Experts of a small language model.
Size: vocabulary 8192, 17.6M parameters.
Experts: 64 experts in each of 8 layers, 64 SwiGLU neurons an expert, 4 picks a token, a softmax router.
Training: a variant of Muon for the experts, 437M tokens, 6672 steps.
Below are experts of layer 12 (counted from 0) of a mixture-of-experts language model. Rows are named router (the router's row for the expert), gate (a neuron's input weights, with its number), up (a neuron's input weights, with its number), down (a neuron's output weights, with its number) and show model dimensions 64-127. Each number is 128 + 32 x the weight over its row's rms, rounded and kept within 0 to 255. Numbers have three digits each.
Before each expert's rows: a language model's description of what the expert responds to; "comes after" lists some tokens at least twice as common just before its tokens as in all text. This comes from a sample of Wikipedia text that the model never trained on. Tokens count by the router's weight.

# expert 21
It responds to: Space before numbers. Bare space tokens standing before a following word or number, often before dates, coordinates and centuries, as in "on 8 December", "chimney 53°21", "(m. 1945)".
comes after: " |", " the", "|", ",", " a", ";"
router:098076151116110106139121183099100135124064160080079162065109113138124125067179080104154152092113107156105121178149101086124124190145114138119147144073111104166121157136087072109141057091172115
gate0:112117154132061166176094161114086151170154099148136095154096109091111185110160118122089130076098107091153105217089122137100109145089115137122022162144165115115080124152206203100094133104160143
up0:142150139087116156159083138125104135158167104111157102113091140127106152117167157136117126118146055118097144175108121122136086153083140144090097186151167109106105074171127130150100163157151173
down0:111127168187107102084157088142066149128099096124117118138000153147089093124159108066122168123122134082115160094110144132144103128115097102101109117127144097153154212150107142132172098162136093
gate1:114102164069077120138150181134148140141136140053076129148123082176119130085070086117154092088099103107135138144120104078076162062141157125137180119117117141065100130056139114099132080111156107
up1:173096100132185136132157097114118083093068078127189149150166112065153097191182193142109147102120113090107129135115142139114114132167135119149147083167091134108143083100177157127041103142096147
down1:158114129128165102142089134136132122165137129157164147176222160172149126106164149125098125155147123149046122142139114127131111102131157118171174162076138217145135080188166111107111110095102164
gate2:158167153120136130097090188110131095122118080057053133177082134091175179117176142080134092177106181155096107090101093145161162114123091165146116153106129145152142133058166181131151112161125125
up2:098137144148119115170129155098166124137124154124123069094164095137171152181171160173118130143124096156086131101141138138105085092104092137097100106149123095152158153162135157134105155179146100
down2:141130137113120090132143123103166134122140138056109089110012169167132131174092140179189122091180129149119086059138120079142083154114129134123157109135128103135174154100131147137126097100064132
gate3:144161138157089147133138113148102088110183141187122084133096131151152132172111127169123176115134109120112150156131112159194177165086182125091140141148167106052133116142095080157202065109134133
up3:192199121097085129137117129175113104129160137170106149138125075104074101146134088134078186079149108121052151161141131142166073136077162200112121147167144129060108077121153070134149106158105172
down3:105144158156130098123137191153182105146138100128174141080153116154100121079133137091203124147135091128081101126088164140134151143161099155131118179092118096081146129094121152069152194037138078
gate4:141158113185116071112079167102121089120065109159159139174106078170169176126082112117035120118101139075142143181129151155174094128194187088155086186111138171093084127115070110169123154156141133
up4:068122136166111161127079095097095092134111176171188118121141146092132070102148176134077128163169166110160111145091156170079187080124134133141066153129142065092149157087118107114156145115151133
down4:154132095137101143119131120122124155103170163087213178122192145093185116102153110122140148114095127144131100099112175133143173162178081108140180024170166153176138119127080179101125152119087134
gate5:081152141109134249139129116173117137141122097182148141124120124149179138100130124137121125054102109148177118183122126110090081113154105121111100122123135117148106143151121104129135165111113147
up5:157129157174114111147134103157085135182129188169110116154121115176133166089147121093152121066112046134168128103120126075128093156157120127112146129100118116126063086110106118177068138141166152
down5:098124129123153127105154083114111128176164159112142087142124096167141151068151117076124148078176163094115149112092116160134066136148172198143104124085087107141134156170188050095102120196122105
gate6:155116132117117100073107143130145114168095129072110094146069177160113126120148152087114129117142061182171178101149097140090180143144092100111121154121152097128138091161154112173155127101069135
up6:119097099097095136182086127143112111143104145090154174171114121122107149168153157114153139136102094151144114125115140158080088156182059146141163152092126123099110144136166172219142123167100122
down6:162134130107158138155155122104184151099136160141146110069097130154104140085126109144162160161158185156096107162057131074084143077134077079126147094068194112163141205136087148128107157216133118
gate7:105135168077149143135079173151156132112123080117114099113153086133100095141125184110152148115170106164131111102113120156108100171083163045138111131134226194111117141101154128123167145091123098
up7:177175141105100034141149101131105109070164113130086137115118181107154153097160083112098087171088152115083074140107143063168156160183119163146135116083128138141117098083121146133132128083109160
down7:117145146119109156129192112133113067074103091129088091118068086132083144144158161100096054167113161127126086176129121100117140164110098179111130174101104099118142161137119128124123045126109103
gate8:136178135099063146109147150145105114154143151124136167125136105090139174117141141109128114138200126124101153112139154143089109172163116059105140156217117140146132141129090094161152132116139231
up8:126091107121200109078100111075173117063136098130084133127155179131154132183098137185114148140135115133157146192126091133105184166119163170116123102114132126126110092122117112145169130194199069
down8:131128163146122152104159122150136149125162147162116123123231178097167182133145139077149099109106124161140156154138133092140109115119103086166097134126122098103132112183124120127154159056103186
gate9:103120122145177130094102100131121105109178185117113143131107097102124111049159121163137141123123100159148163186116121011142106172100074115121075177120135133156096165107124112080099085192120069
up9:098165074100097117147111100135130142140223128156131132102060137123132114090193133145107121064159128134083201139105104116132109164142105150111119137122128137151123146109113112137122125201153117
down9:176135156079139145089097118087116131136150138102121093140021099132120094141151117170133086143111085159091131138121200095069090141119125129103148120073183138127111222097153184134149158118100126
gate10:144101157182141176171102145141108118121220143125154177100144134176119110112129113126123149126109103154030165153154111163115082103191044113171180157142131173087126164153123102085114138072130095
up10:193114112158188152111154154081146113155140165105134173143166120185122136106151074137138104094125165095115152110153197146145106114184064117133120163159124123074140114174136106125153119114146115
down10:100146118147111135101124142111148122108106164173094172087018127082052094159163132114101141134147153090089135127190103072119109149150184180098110093162156105149136230145127173132167096142182178
gate11:135141120099133081139116117195148128086104209149110176149077172111144154119122155145145105124175172134116084108144126128094079157126147164148117117124195098139098146139158167094158068148160124
up11:169147187087074097159121138131146113112124204101081175138104134099165192117134078142114174114133105121156102141110142057158067186169153138124110126132149108168109143074120148145162093177176122
down11:156174149145071159109146169147106129114147087081139118122088113116092125100101116159132113072192103129115105138152135078125110150130137210122160081088100074149153210175135097127142154132150156
gate12:119173122134154140101142163116135122101052122165123086146089139112074146103125133089152076107139082124116146136154104091106119139080180093072132073120087126146174092138171111150084144127164120
up12:104141142134058139156140137083143138101116099135091164088182187117181030160135124150098171103141121084108169123094114170186156102146069099166158150152083097151134106123124151193127092127141093
down12:065104149135093120136155131163130092119124039135076090067119137102076133134110189092131171101140083105157123130132141175155166130117109185111132112076143168178174129166126108134136130148143130
gate13:087156142178116144116098151098151157157183138084147130058139146168099133113180114116122074150129204074104164121143126145119121151060127133122104138146139116132176174099087160143085139143131077
up13:111109117131106207128131153091118114106159113158167188087172129175114183098127151174077099129091112118082125094119066147131074128053109188088117159067122103148153141089133159145137176200133097
down13:131121115175178085110160115122146124133106163095079128086121196092164111141137099148176104156149098095123122088113107094135060121182097100160159117095076170133228126148140130137111093191143114
gate14:106123152074113112119080129188155131126078144121125176101116102145188131190178126131186106188091127155082125162108118158081140189134192135118107130138162069151183127052120127185162094133065175
up14:114183147154079171113084132116137176188104158132131121119102089090172107130159128161129132133062071161104177145127105189111098144118143138127124129136172166140139155128165109158056143127095166
down14:122147074156103092094153147176132112160133098125102104131035103138190101169113119118095136096121129136135149089087112128141171114155085133139157199196089071173082167080151094137171095123168169
gate15:111116132141098064086112127073167177175093105123060161116120091114173104099134150117164106094136113092121135100111124132148132093170097144136124072118217159148184114139074126105112114091131091
up15:172138157110084126157086140105198129150165186143092181123090129141164118130178132145151091104087149127152163148137152134137154095061119058169201060092092079192140183066164132143150123112151097
down15:192123143157092189125145162103127135148108150142159174109162094110069112118111122128122111086095229162180138144111161107148126070084151124135155164132129115134067081095139085106144174136073110
gate16:105135193106081156142065183132047168146106149160199127117080117101098124117089136048163128121096141048144144139133124159123102101162179124146120146109112135160091089090197113112083071091110155
up16:164097093135088130128136122108159175149155104147146133138167117119134114109182117188079111182180206159134133108176141164133089115102110122149167142154090136134151101110127114143157147146091100
down16:069135127150101152106112108141163091183137142153106131091105123122160135077096117168161084152158128081068119126152091135117173112135176118085131162151103073150111078122121137073158162129107159
gate17:193132127128111114170091191046108127170118058148154146095140151160107149119116169082092136102147117104107115141124093070112096130180119158139161162043090126162145156110152142171187104062186098
up17:145105118177144114078048157110112133129033126159104094134142135166135151117157115158168120129120109116113122105069169136119116156073125145144125114123164154153122143121117155137084128107106144
down17:113119160137140127138135085114138149096101118148159168167112144187125124134109138126126093160136136131148086132075115068161128080172092191151100208051159143129155085155170133102164090166132138
gate18:127127162162123105165148086143150111139119102063158097151097122108081177159145115115149128122144107173098061072111163169100114138178096092144120153086062132157135149154163114192182142125093091
up18:108107139077140083112111198121095155087068142163046056108143173107124121103088117165107084199144152137148132158138072040159152118115148171103132078125147110100139114092096096121146090097092166
down18:148100103120172126138150079067139175132142153136120140136215119087171151144107076096124141081131136147101058119065134140155085147125119071122114157116168136150124000150129108122136162100112134
gate19:152144087099137131135106110115146170122148147108043168129124147131139072092104132125214149111108132154123120113104106192154123121115120168087148119068116135133109095104166069109179055149137136
up19:114122151133101153100112154113150083090127165112163079085151126162059186138097118138082107169185081132127155129183211123120134075121128090125116121221143103149145148076094123165091137159148164
down19:145099108110120140156149122139147154102177129151181151162218111173232171148141079159093160116137151123064121119144074145140132063106102126125151181134085159129159084117081146169164107154147145
gate20:124105120165108184179139147160150141107094115148175117121138101137115115125139114156077134113109111106154112060101131121121182155193077093120169112096135175201131148150119161208166126106180133
up20:141071134100128140109088142101152124135104152085158149100132119118145089082115134138182065158076124124084089094166145105135138154168134117096159162132041118151109118113088211091118086156105080
down20:100129120103087073127151100116118112061102133168178116066119099170070111143114159155138177137110134128098115168109180104084146134131130157122094079154079138071138122117130147112137136102178147
gate21:137114171114119128162131141120117115117058110138069137169151101129135115094078102052126120117147089130079113212163104122157130090133145108088169085114125133108147126083104165135096128156147156
up21:109144108164121174171092123103115174156158183078124129125142076099155168170139148183103143101119139113134156099117165131118081158103145128108164172143138146144203184118153145104181078149132181
down21:123120139095207109122117108146136105095141107121125073106122141138142056136159089129146097092123127114121167107076140123108131157118084138115128059164119193160181107121115085120146116176103114
gate22:128121149159110070108114107128156115103111105168142127145114165169123143083123127109137125108172104166104143142138196155141203206101164162138134119105177127131159093134143127127167091157116116
up22:148107162120115111112128054117120139144166090068088111105174164137126138177120106106124204123161123098093159154107156104059128121136144086105131102135099083126057125103125124114149179163144175
down22:130163154191147114077180105081118156155099094077112143126063139072127126217180124110085166170082116104150118111151166133125081107095102161126132100121130121116146111133126116123085095182084128
gate23:105131106111111153145124112108087139093166161147115144156038133145137134126130163079145110104187094178132143132162114187172090114126093062094109087177158149161087133066171114125152107195114134
up23:136087176119198183166111154148133148122127143120196152100144109100176104140125122152117162140136124127094092099112099164113137130120131173115149188144150132140155158104091105113088129040166157
down23:115172141024104088139153110135044085104173179115096092171178091112113117156090129163108144105106106130184123152123169149174105148148087097120122082119139102113151075188101099152148121149115134
gate24:152152146132141101059168106143077110123137165205112119091101213139145084155168107129132073102135121172176112113153158118121179120090157143136123155087142147161147194123098106133154087192123128
up24:097178141120181150135158053105097139096168089116173111142120110164144152183162182134091104097116116142130089113186143105170090183105139111179137134128177193139124155138136144128185160166088088
down24:166155181123193102139102119091141078142101140072142136101062116134123154115183141116117174143119126136153140088139101126115148123111083150097118098108132077114155099114180133162151065116163174
gate25:107147121137111163150142130160047138118102135119122137098118174109086147125152107100193181115097083180133160151114080131152183160159193187160075105132126113145117140063176081143184103120128117
up25:190142110165154100178130101166117141096078115159144124119109162102179195154148142156105107145136163120177100156119126114136162147122187142119171119120078163088109126062176136113112150110132171
down25:133121143155131127076133137192070135146129154118102123129173135105167116100088117115114152173175089103078102131119144104131133119096106089081174176176126165128087138114105189094103144104134121
gate26:135128112092168067134167164129110045112098157099123112139077093093088095106186123086142163083111100099076107130127190132087143089168094130115069111175150100172135096143124138123087136154195129
up26:105164106150130107176199145123103139105152118189099110154034051127110173122154107112139165120131143130109108145116205139126099099109046114138153044147131106130140100169134122112100187197103115
down26:150135178125162164113109081103117183085096119164144114116041097132053147083124091116147143124177118152119133135113170149138157136130083053114144129143153070161097094158156097146174138152045166
gate27:122100092107123116082165155119153171121096146118090157154058088103137090111096141099202145094141143127151114149135088114115171097112140155189116097155151144104096117157119160051164115146127150
up27:128157095124060117101096106098125136110105186200159124160118092125104140152130171122093108136155118162121073165162186135134109171108140125112142120182165092124130144107121151200112137121136157
down27:135173174176109140078139117171073122088122197146104151099174079168155143144114098131079154148107144168093158177138105137138092121127131106104088151156161106158142165091140122132111110124203096
gate28:143051146141079135183144116136111117054100124140088118111104142135131124123145096146167111127133130148109122091152164107155134093095106088136125089124105145166125119102086084100134154082165080
up28:127129090118111111134107100134125092123126069146109087108119151102122165103112140138125127123155113132097151042138130131155108149163145164110100103133101138171162139124105026101088132107198123
down28:127117143174161194197111158155134177044137145155114180143149084161139120122090134152089071090078193076166065129116149109108109118095166109129127130121149119116106167158137132119171124142146088
gate29:120104108146143155099126116153160166113091131128147146154204043126144097132130182120049117140117139190141089144096056124099088188160116159212091152167115180140092139111134128206115133100145158
up29:195140138112149128112163082133168068135167172141141099124132168131129115135105071110133077145136148158075105147101130091152104110085175142135106177183097129159098153107083138102080186158121132
down29:168141121147110125081197126135112138146127135028119071119051149131110107190127087112097121135136085127118144123137118142137112100145124127102145174060126145118145158151163158128086107141092161
gate30:178142196099077105132139118126127212118115164111167112122078095079174084154122105137118146150127172120153123123163098103097121060208111151154149139091150157135100180148132132097089078105116123
up30:112117126163109177141138135141077152164186156162123111100117089124142163195154070158067148156129137135088156147161172162137148149120108112154130060142114170103107178103091127126116138064145136
down30:144177191076059120108130115097146122125104178133137087139107114084109111153103133117103147098180142211142136107136164154140164116159100173121153136070153118180088180150172141122095171210106141
gate31:099116144097152130119145086172115145110163165149166165127194145128131185154183080150172136137132155134085141122161136149064141144126132111113142154148109136090136183178111147131089133142018149
up31:114148108171072122158116160085151126113090116160074134090117087101124112106117084113067139114123092155161132160127128135191127118084127123191115111135111113138121113143194044160145151159088101
down31:119135143130108159201151089153132056075085150096109154126146150162162119147144096090114035124148111142035110135146105142158103061085186132177132175127180149103127095135135142135093106181085150
gate32:115159117165131093120102083135124091123168085118167133153150193160165139107160041180069138141175081133158151152091105155112160129173184151146112097161151119147071142080127123141101110169141100
up32:169141160155152086095150110170140134107186091135081165112172129142140188126112059102131138138132148186116146143081121097115136147167126171126120136133154122139059106096188181096063109132119097
down32:203154080140124122153112093097111124145128095113150137072049118132120140081109141135095131121091090110092144122181099078135130115175029121145140081149115098131136182089081087109132135114059118
gate33:179155122158159131173161116151066163095094167075169120097150138093125176119116112105162121190133142120147171106152116088111046171118142168104111160200115087106098129157139170172102124126140126
up33:088085157154126149087070113088200115153144126145074142125156168105148123131110221100113154130115107105132062107060130142095091067079120164070142098068094129107117101095115200150109150105150173
down33:077138089133130136162134025053140142152112094141143123073110124115139077106049096116062107094170087163103114152078113161156174132121134115116124113146162149160153208137114151122197148081082100
gate34:075106113136154122120166156172072158163122097115146120176102154100111133122182163124111074144116141067185153146135177132057115159102111145170153131144155135110124164140169155138103147159169147
up34:105178171093145150135114094128123122136183118146153124093090141144114070096158101101127104154072137091078114095099148078109141104163125118154112123100114078146146162148132149101085144087109044
down34:097121097100197155185095112115130057130070195104109099152113133124117132149151106057124163156120143189126131154143157095152143148160152129149117163109127200119164146148122126085106159143127150
gate35:117123124139127120082151130212154072086093127156069178140109182087098120160078161120164162155112109105153111093083177153068102085133155084143196106195115109140132110186052147079118152158128180
up35:138148113174163087158136114122167173060056126167117129142092134121103175114117176090099154156120116127151156166116161158190152107112184123136151105108192140141130154135118170116108090148198161
down35:079106100104110139112162124083179114088208136071154092066075134132075134082134113134142119099165161137128083137128142195168178073134095143124164087118070161113117143138137148105093144161152114
gate36:139077122142123162143132117138094171111090154109116195108110087120048131123148124107148095120156153096119112091125147142087104104117145105163169193151181149120103118096111062115088125147107071
up36:174094121099180142105101136122136086121181109179160085130166152165191165118143128118113134144080085180135131175171113100144123120112106148161094124128179150125127128087149140122151130096183154
down36:130136117110126177167144126103170121120118084136153125147195128104188156124115105138187150102098145161096088092143132128130134149172137124098195171118079148135101057131115112107127181173129166
gate37:166119129177084159094154136132072179072132144170130204078127168092169153091119150130150080146120092171101090075137198132089088127073127097124142141135076160095095116111157102086159105135077125
up37:093167140127130155141173149131099178156132076147122188135114121147134110044132163120107115090125140128157209113156060149140122188169116067098147143154088115144153139101145107140104140116164174
down37:192160120144141137137192148121105130143173120175099146099070176183121063130062151099154177178142111184125124131136128136162096128057101110101183157145081126188091113154151128120149157119138136
gate38:121161107161129108109213102127086176094126120155070092095126100125162119124134155129103203150163148086126112019148107130100108120219115207137123097133144186077161132165127150094077084110140084
up38:084146133113071093074164143100131150088080125115058136159152101098147111093115177179095146119152128064155176067121102111097093110158114126144123076134143150115178141140128121156059116108126065
down38:106156126181142132102143173123128132125124135081116107116105132135094163114110131156096154138211162097085094134119097120084161158199128147164071124119166160066150169152108134080060141136119155
gate39:132184126150133095166117109106128184132134167157188149102154139162165124134122097089154187085133084119150073179152116110092079160093166171081094106080103090156182110080103146140091078183180141
up39:144194127134143121161123120136124217114132137163163142126158143115128101146113135113133195108136145123161097132116153150097079194142218154102129120103107125140155081102121135099141108197131133
down39:136188102117099106101130126140152077138154128149099145150095139188143170101090123117135098164169121158117117130135150160133084089106067180152160145143143105140126255114144085145161149026101130
gate40:098121092176087106138087160105050096093091095156114124096081111114140189115106131184102146148087130160067152126187121148115143137129161106103106132127142176131084096114111127080137055123176147
up40:090137085109154057138095135162095130090127110137112126088098101114140157133105166172129122136123091166038165113158132101165125101135174119083099079101169096126095140109146118120158072173130091
down40:125139135079170121092091042095157165114138116105109128142022156153132103139143144113113119111113128125140181105215142102164123124190161125110139061113088110141107173123142110159195139145129125
gate41:175143115106152090130169168061023166149168142134163145131121075162110136155161127148089167074166073145138126119147161153115127166117101141036172125153112093096141102170158103129119176123146102
up41:124116165014093168127110134084098136096152104181088137110080143121130089080166140161131138133118113151192129124160130109170092112105098125062131068121104097141119118148141179118108162071103058
down41:106140101176076175124079145177123159112166078165083122109050060146081135122099118132097130112103150103153164131135127098183135112139173091143130121119122116142153147150115170146105144120131094
gate42:101104139113178140086130147068116149088189090083101153131162172174157119113139154124157133103072132128094127091155160095121126123148172114085178095108086143126174110139093158134180145074164137
up42:100076076109133117088140195088152135065138125106100157080102144095102124093132082175122126135099091132155155111139163138124123135082131093142202133146115086168123108191079135143099134195109116
down42:119135125124137156170071148206139116141080125127121095123117101147070125185171159181079115119138105113077134123075156134115156088192114072122094132110100187116132097094136121125084154096123124
gate43:156163133106167080081122089117124108175120095162125084132134125165084111112118132106132149114119148122116121091131091177096114081070150151165156144153095142084160131148095164153141101099119174
up43:142167147151144117132152112086126142126161090126169144089090218092142097125100193139174172112131157115112203139132074142061130072113161132141179158121090141145154187140135153156123137110152167
down43:085119159100101106180123142113135140156120195171131118142102119145117086127116130152087148134139101144121107131078178156128096133134077171101079055137156032119131158122130055108133092190084114
gate44:121157114170176145116045146149071127186044169137083115122105109167153148108088111144136157154101178142152151095106111129109081160101102166118119171188116076099056107100161127122082107132171161
up44:150098156103104107106179133161166157051150104091164059157157135078128144202099155142125087128147105124128076130104150126199169094098141106167103074135126177141188120133100102098178070114146132
down44:105142182119073129152116092159143103191125124155111163097198153154162136094114177089121128156135162178109157128132125136102144142117136127108049131147140125081102076207154168124114130161131118
gate45:114069170104165106155168104109092187123147061111128188122145109150132131143151143114181073109109139148108087157095172090133117149152103127125145130065158111167119071127166114150073190097078093
up45:124130073088133145061143108108155164109137122112050124111146188151134110080125151129141137123083128162172109138145126090122114161120149073130175144105162119174155083170133152152103187143159136
down45:130148088116096142073133099216083135113085092099160167109098122110155133126183084167103179087154187158081146106124113105121108092141184133097119170095132058148120202064160131096071103162161158
gate46:104159148125098137146177087128160116097186107108163130091055117135159150141110115119109132140108127088156128113098114072077187131132199157112172136165082074134148125149124176152142151112165138
up46:119161102109138078105140147162127124102072141090093163087187109098148119085082094140129149175129096147120126123114123130154120127159117094147079114098148158136087140098116072128106162135134128
down46:094124152167139123123180173120185148129100167114170188122148084149090121109162077141139156128107159133178130126098104102162131068135146180126078127154152156098130073175120118128130052144200050
gate47:077199063074179133184086178151156157125106107153141155143052119140125078112121163122138115059164065107149098104106120165109086117128159199145123049130099129158171104129115131150129129161146156
up47:156141104129139152131147127145086102190131117153141174095093131145140107170051133134103140116108079143085107108116089126143127119142120152130132115146151165115141125103093148173109116078120117
down47:125114082129067139167140091120145109153183103129142125079102160054181128177136169155170136129107183185156087143151103111140095132153103186201102154133135099155156139093057145113167139110172130
gate48:129189107108081111085192132115072106124125145140112135101179112124110162133188100085140134073164068159149172160198094137111066157101110145101157185188176155126106145169116076100112175173089136
up48:129117141119073131110201172133136083109045126161140151149110135101130172092136110110140120070142091126138151175111154104131104166141056203128081125159110145149111131221128074141075130115127122
down48:127121134154073143134185119158118115113113132098086175114041133069074085100135098135123110065105169146132093115146116124178121115194189152123127123132164144155121156188150133160047176182108081
gate49:094131115095081084102108152134132126135124165110174154080102154133110153112160114160161141094121106083100124123150110159154124099160147081153156172134095081136125090181164104189120128129125125
up49:165185123160122175148171124111062162112138067102079097165131139044176081106126086144152119138151159183130106088167126104111139113104116146137132060081116124138144117109080086100078105143121163
down49:063149096140177156078142173151129137151163149126142170115174131138170164083095125138203113134123083185174113115133088128111153080130076125100073080128127167150110050126131171110152113118119151
gate50:093090079097149157120131133111145170097118128164134139153108123162180191104089083124134127132134083180124132118160112136160118158121097156094095112084119130130195142144148119158139108156139069
up50:114110132112166133143146123085140153147208127215144099116078098112182117125149124143066144120151140087189136115055166148150150167130136154127111147153135150140108155106146094136156064096127114
down50:158219122144096097135141156144100122120133161145164087093137147099105093114129069101153076078167091086136151088140120140102120119078085182138091109168129141172106154124116168087159070188141112
gate51:120158129139049143108160095155124126110085150065090109100146129185154147102145104145124154148168119154128157146097093098171170119093120130073190103152152085105143117143124114084085095163215141
up51:149101133111146128186105195104152157142155131168176144160136108085130117119106100107181083114086123128140076162178153122130114118098116090159076145058103133197135134116148162205186172151085097
down51:150150135060138202118153142134146135172192156138100167046108124123155138115116136100172117151128120126150105086170125112119177110099159115021067109168135119147107133107130187131190130099095120
gate52:122148124070089129156121152119163192165128122107126109090099148140159130148077050139092095098130097095161095138093095154113162147149147138166154137172133119114081125111130133142119130170138132
up52:104105111133194153155111085122131085134169152119160148144135117151114119143121142122161123129137078164112154103087104054089161101139141107151130109127059102104080131131126153146134131128138079
down52:175170120100158115069128097148082132112117146126171108090160115076153119120130084137152111119111138125088128161139081167085118132157096135125110143134146204098090136164206110130171142109110204
gate53:136107174167143139128079106105163099147112059113184148108164177116142152099121101186132067141134163121113092151195137111140136162177144103145058123084185086104129169124112199065138111154165129
up53:180117191154171140160138091036164111077106134160148103122142153091168098170100098097101124056155153145076106117139132059125112103126187111151096110076148137132106169145144166156125146177143077
down53:112160094154176174115102124085082102118121167169146202131212104097152124130086173100143122136105118122110183147156122141138132131073140119076095095141112070102084108129123120164179145073114153
gate54:116146122106140141123168093143150061104123130107071121116152060173137110159090194119165142109102088110175126129146132114116142142152147123176161085078094167139125119170153207104094109094168173
up54:122145168196177123109180090129147074064159131130083135103113098180125168132066179154162109089135075136107113130164145115132143137169171128169175141078119151121119083111117145169143101078188162
down54:134103164196146167069163141111169170125151155103159140128062106223077152140121086116093157157118122092133132093087149111196083141136147099167146131113108113109121170144130143155104161105166158
gate55:100110120136142122127123123137128155100208163158105116131026169137133183131152111195121096136155137073091148152118054076139147140126150170110116153135121126182152197082122107117106120135123148
up55:148119092087104123103118058202158140143141093111178134132145086107179153107140053115148157131186196128104123130056120121204158103101099156080123151180145109135116113171153125158099138202099139
down55:146144119227127132136046159091148141132123171138105098124128170079034057163113136080114143143125092113106148054099096120107081146176148203122089133110110115071154108133084093130114157134129077
gate56:219144106096082094108100166153174178115099124150056194076134077094110146131159098087109163150114114126177115158087109103143147132131076129144131132109135090173155139087146111097081112115133111
up56:121105090124178137189190072163088116130129105122184107126174121176101066113116131085118071144147103127107144134097159141100112092097127089130147096188060160091111170150107114137119058160098140
down56:059118107172101090067106080139120148085121176104094178064187091108173142092153128118146159132117200162131101103121144116125170131093178115152135173139122107129136120109147117109143137136075143
gate57:152152197133163135123109101128113126102200208142124131124089142140123140093083091088097141147071139089091128166137171061136181134204171133145115086088111128148219101117068136144156105130147106
up57:108153168138095134170118119113115157120162167131114130092090131129173157099119070119103157154119149097157130152181153131170151127125166112162012131112073123145163141127126116136168132191115068
down57:100095084122093138145103153158161123150113105130061156152106102124097147153148148084133164123108106150073104069075164136120128098206075193119159202055158154187120139060102132161162179152079127
gate58:109102202210149100130111149102120112083164160145203119125160104064160132200110109136135122166155118125082127055138131164179109150061156170094102141161150089174164166116088146177107161141120136
up58:152113060042109157164114152126158122102101174202127121139046177176108127128151104115086149117164143156170119166101088117105102079122134132098089142046057198158154103185088092154126148162107124
down58:172143082131097104169151139098183187117120144130188115124161116159109099148133140112111146136104092077114164155125106099111081136104171131084114124175113167152089104141146093143075093116125184
gate59:144151078117177106180117183137110124111169149028130085121155124093095064138122126202094104139082196169092112124108123141106112129115164105153115135140141115111161126088090130122155101144144133
up59:148129108075184094124063094124110118153134124077098104152156125155071064160180150127114131107157177138070171144140160141109100152105138081143129113154150120086104149188086088105145078115100114
down59:116115122107089117132124086159137135102144086162117110110182105124129135160086211112136129125083124123104113099126133054170153108158178158128156099120127112144160124134125115103113120098166119
gate60:110165201074091190140166133184130104126176116104147108122073126116151137140141082124115142106151145123096143144112085097109114141142097144160126108135109079181149118132152145071151143121106165
up60:142087063120101075133177083129165101111094103082192118073175116097097149111100138142130121080140094124078117181178136203097168130123137119097106124088163103112119147125179092132170148116132108
down60:173105102211120127130128131148128133142107095105119165105173083115137171163126152087183107137041123170116086137094184115171111132155138097160154149122142170141151123147146165145126119040097124
gate61:128147110138110154125149088091114126081053083150083121131124155115114112073116122154080133132118058136136076085110130123102147174132169068117156123135080103159144162106102077113183113154095148
up61:101120172144126128173110102164102085091203092079188104171165064148169121150173134099115107145154157063153126119124138101113127116112136156154156148110141082127167135122108141211149151120102144
down61:176096110163126135125134145169125114141108180138101151155130063112095125162112160136075143133123133142118079141160124050135137153064119167094180211132141087169129101074129148126100114120132081
gate62:151138150071045103166133143146167070095176059136078171147102190135135127116147175183147139135121096148154123151185133030057114127156123114108091136143094136164095190155129124133174136125086107
up62:110104049170103088109132136090171121148117177136178132089161160124109128127168157070156126127145118102098120121185108049023147130143215170149185100099144120160143136096144154142152121147084196
down62:121138121120133166202130179148135153133149099025093073152163138110113105175134127141127103118084111149149152093125156195125136155131113136128071119120114155122107147177185062100133153170095168
gate63:104178168148105154176128103134133086127108112181149126136099127115137103087155164105133155148097105150088131097119138090125142236114186136144072144131099121149112128176195166120131124106155103
up63:120101064068170126103145133148163126174138104116122175143181123139086142118076041145150144112112161144163149101152147138161065110144170094116098151140133172146121148160116149132127071164116152
down63:113143092097101149117136106161097111115109175133123122139177111070165109173095171155127104113109074078089117109157113107117125090145127098099070103140179102134129054134130126116125128172113128